config = dict(
    init_std_router=0.0103,
    vocab_size=17837,
    lr=0.00752,
    train_tokens=588500000,
)
Below are experts of layer 2 (counted from 0) of a mixture-of-experts language model. Rows are named router (the router's row for the expert), down (a neuron's output weights, with its number) and show model dimensions 0-95. Each number is 200 + 20 x the weight over its row's rms, rounded and kept within 0 to 999.
After each expert's rows: "comes before" lists some tokens at least twice as common just after its tokens as in all text. This comes from a sample of Wikipedia text that the model never trained on. Tokens count by the router's weight.

# expert 15
router,217,222,204,187,206,203,200,179,203,206,175,217,218,171,230,216,235,174,196,217,168,204,201,172,202,179,217,236,233,222,173,203,211,185,200,188,225,208,216,198,174,185,226,176,191,177,237,210,190,194,200,189,199,225,231,189,183,183,229,209,187,214,185,191,215,223,222,194,212,203,217,178,180,185,218,175,176,184,179,191,213,228,178,180,217,193,169,180,187,219,186,221,195,228,224,183
down0,227,212,207,244,167,200,184,205,173,185,173,183,212,220,230,173,212,176,203,212,199,217,174,199,178,202,200,195,250,211,200,253,194,185,198,212,200,192,184,204,183,175,241,192,175,199,229,201,190,202,183,195,188,187,216,212,180,194,238,206,209,225,198,222,180,203,216,185,174,240,208,173,201,210,206,198,201,238,208,205,165,209,176,198,220,176,211,174,206,185,211,215,144,235,204,232
comes before: " ", "\n", " 0", " 1", " 2", " 3"

# expert 38
router,221,212,213,226,185,228,223,176,175,212,188,209,164,227,212,196,184,219,181,232,209,171,243,160,204,206,169,197,202,214,213,226,194,202,222,185,186,195,206,201,193,195,191,196,190,202,200,246,209,195,236,199,218,192,182,227,198,192,210,174,213,205,177,224,189,208,213,152,218,203,180,178,192,190,198,181,208,202,170,194,218,217,218,197,189,221,223,187,219,188,178,201,206,184,211,207
down0,213,201,211,191,200,181,214,202,181,191,214,205,184,208,201,224,202,191,211,191,169,211,195,198,193,222,182,197,188,197,208,201,209,207,181,220,189,158,228,153,225,241,217,216,215,225,223,204,209,197,158,200,203,203,199,186,183,218,226,215,222,196,144,194,238,179,168,198,211,173,212,164,186,206,237,212,219,209,175,201,175,225,190,206,184,239,172,170,221,194,189,162,188,200,199,190
comes before: ":", " in", " by", " to", " as", " of"

# expert 21
router,221,188,174,225,213,191,214,154,208,226,174,172,197,189,197,184,198,195,205,206,173,196,221,163,241,201,185,181,194,190,207,215,221,211,181,159,211,193,205,201,191,191,200,213,216,193,219,209,177,189,232,213,227,200,158,197,215,192,195,196,200,223,195,213,168,198,226,163,220,186,216,191,150,198,179,208,209,211,187,204,195,184,215,228,191,209,190,202,220,189,182,182,219,180,213,212
down0,212,185,207,204,211,189,197,229,191,200,197,248,188,219,209,205,203,206,190,218,181,209,223,162,212,220,222,203,197,181,204,182,181,164,175,174,212,182,195,241,209,164,192,193,209,217,231,193,196,170,196,197,181,207,163,216,178,188,228,177,234,220,152,195,195,222,183,241,212,207,200,189,200,209,169,201,162,196,192,198,221,201,237,245,196,182,171,203,250,220,197,216,186,213,163,184
comes before: " to", " in", " the", " by", " a", " on"

# expert 9
router,185,198,218,192,180,180,171,211,200,205,201,213,228,194,224,198,209,187,214,220,159,206,213,175,201,200,192,219,223,207,209,187,182,194,204,212,244,224,210,208,205,186,241,174,177,179,210,223,184,209,182,181,169,198,197,219,178,184,222,196,207,219,226,226,201,178,204,200,210,193,207,196,182,183,200,174,151,181,162,183,192,203,175,142,199,182,168,199,191,212,191,215,207,217,201,206
down0,190,192,193,199,186,226,185,214,228,184,188,200,190,209,196,220,212,179,157,185,188,198,190,214,217,213,201,160,242,211,197,205,210,179,219,201,190,214,249,200,168,198,191,196,206,222,189,214,192,175,178,213,164,159,249,233,236,192,165,176,198,237,176,175,220,203,168,208,234,188,251,215,189,219,220,225,207,181,211,193,203,191,196,222,189,219,207,193,207,192,193,191,205,215,217,211
comes before: " ", "\n", " 0", " 1", " 2", " 3"

# expert 59
router,190,186,203,227,230,190,201,203,180,230,212,207,230,194,184,166,183,218,209,225,233,221,193,194,177,206,185,181,192,242,169,228,195,164,217,219,195,223,195,191,201,202,201,204,182,232,220,177,188,135,186,215,257,190,221,213,218,171,171,222,195,182,183,197,195,234,170,175,174,174,177,207,166,202,230,227,187,246,216,192,186,193,170,201,197,171,209,183,195,178,201,213,191,211,199,215
down0,191,194,199,189,208,201,229,179,199,220,233,191,219,205,161,192,198,201,226,238,202,195,176,200,201,218,204,186,209,205,182,207,201,201,222,198,201,196,188,210,207,214,168,177,162,185,162,221,183,208,186,178,200,205,200,188,211,182,175,202,236,223,216,220,236,245,198,164,212,217,185,165,183,211,172,194,229,204,197,186,184,203,204,233,216,207,196,155,199,205,221,210,192,181,194,232
comes before: "\n", "The", "|", "In", "===", "=="

# expert 56
router,203,196,180,178,184,220,198,220,195,186,180,226,214,240,173,220,214,184,198,174,188,203,197,215,163,224,221,210,193,167,190,209,199,214,204,177,225,205,213,180,210,195,217,196,220,165,206,186,165,211,198,232,195,231,198,201,202,207,237,175,200,207,229,204,178,206,220,208,201,168,214,176,227,201,179,221,165,190,173,231,208,226,232,192,208,244,220,201,181,235,214,206,212,225,198,190
down0,153,158,189,202,193,179,183,213,188,165,181,181,188,205,179,153,199,208,178,206,194,235,192,198,205,236,208,187,211,180,213,173,185,194,214,179,195,199,194,176,231,164,235,206,183,215,240,198,214,239,187,194,207,197,192,196,209,205,229,200,221,193,222,201,193,203,195,190,187,238,170,162,214,197,221,187,211,199,192,172,204,192,223,196,227,202,231,213,211,212,231,176,212,196,191,183
comes before: " |", ".", "–", ",", ")", ";"

# expert 36
router,194,217,147,200,179,211,201,189,216,205,232,223,197,161,188,184,229,180,178,215,170,197,191,193,216,153,174,194,189,178,198,218,202,196,167,196,206,164,208,165,215,221,227,199,223,216,215,217,207,227,179,179,191,206,172,221,206,181,183,218,244,220,195,207,196,184,205,201,207,209,203,193,192,175,181,191,229,222,170,220,184,178,187,225,199,186,190,202,230,197,202,221,172,168,184,217
down0,233,188,212,200,238,192,193,194,179,249,211,188,211,209,186,153,190,227,197,199,185,170,214,212,170,189,215,195,200,204,204,239,231,188,181,221,212,232,199,207,196,222,197,218,216,183,208,198,220,184,215,211,202,167,200,186,193,196,195,169,194,204,186,186,239,201,224,220,233,211,224,181,195,166,189,246,167,217,180,190,213,194,226,190,174,188,191,171,217,176,195,206,214,176,196,150
comes before: " a", " the", " to", " not", " in", " been"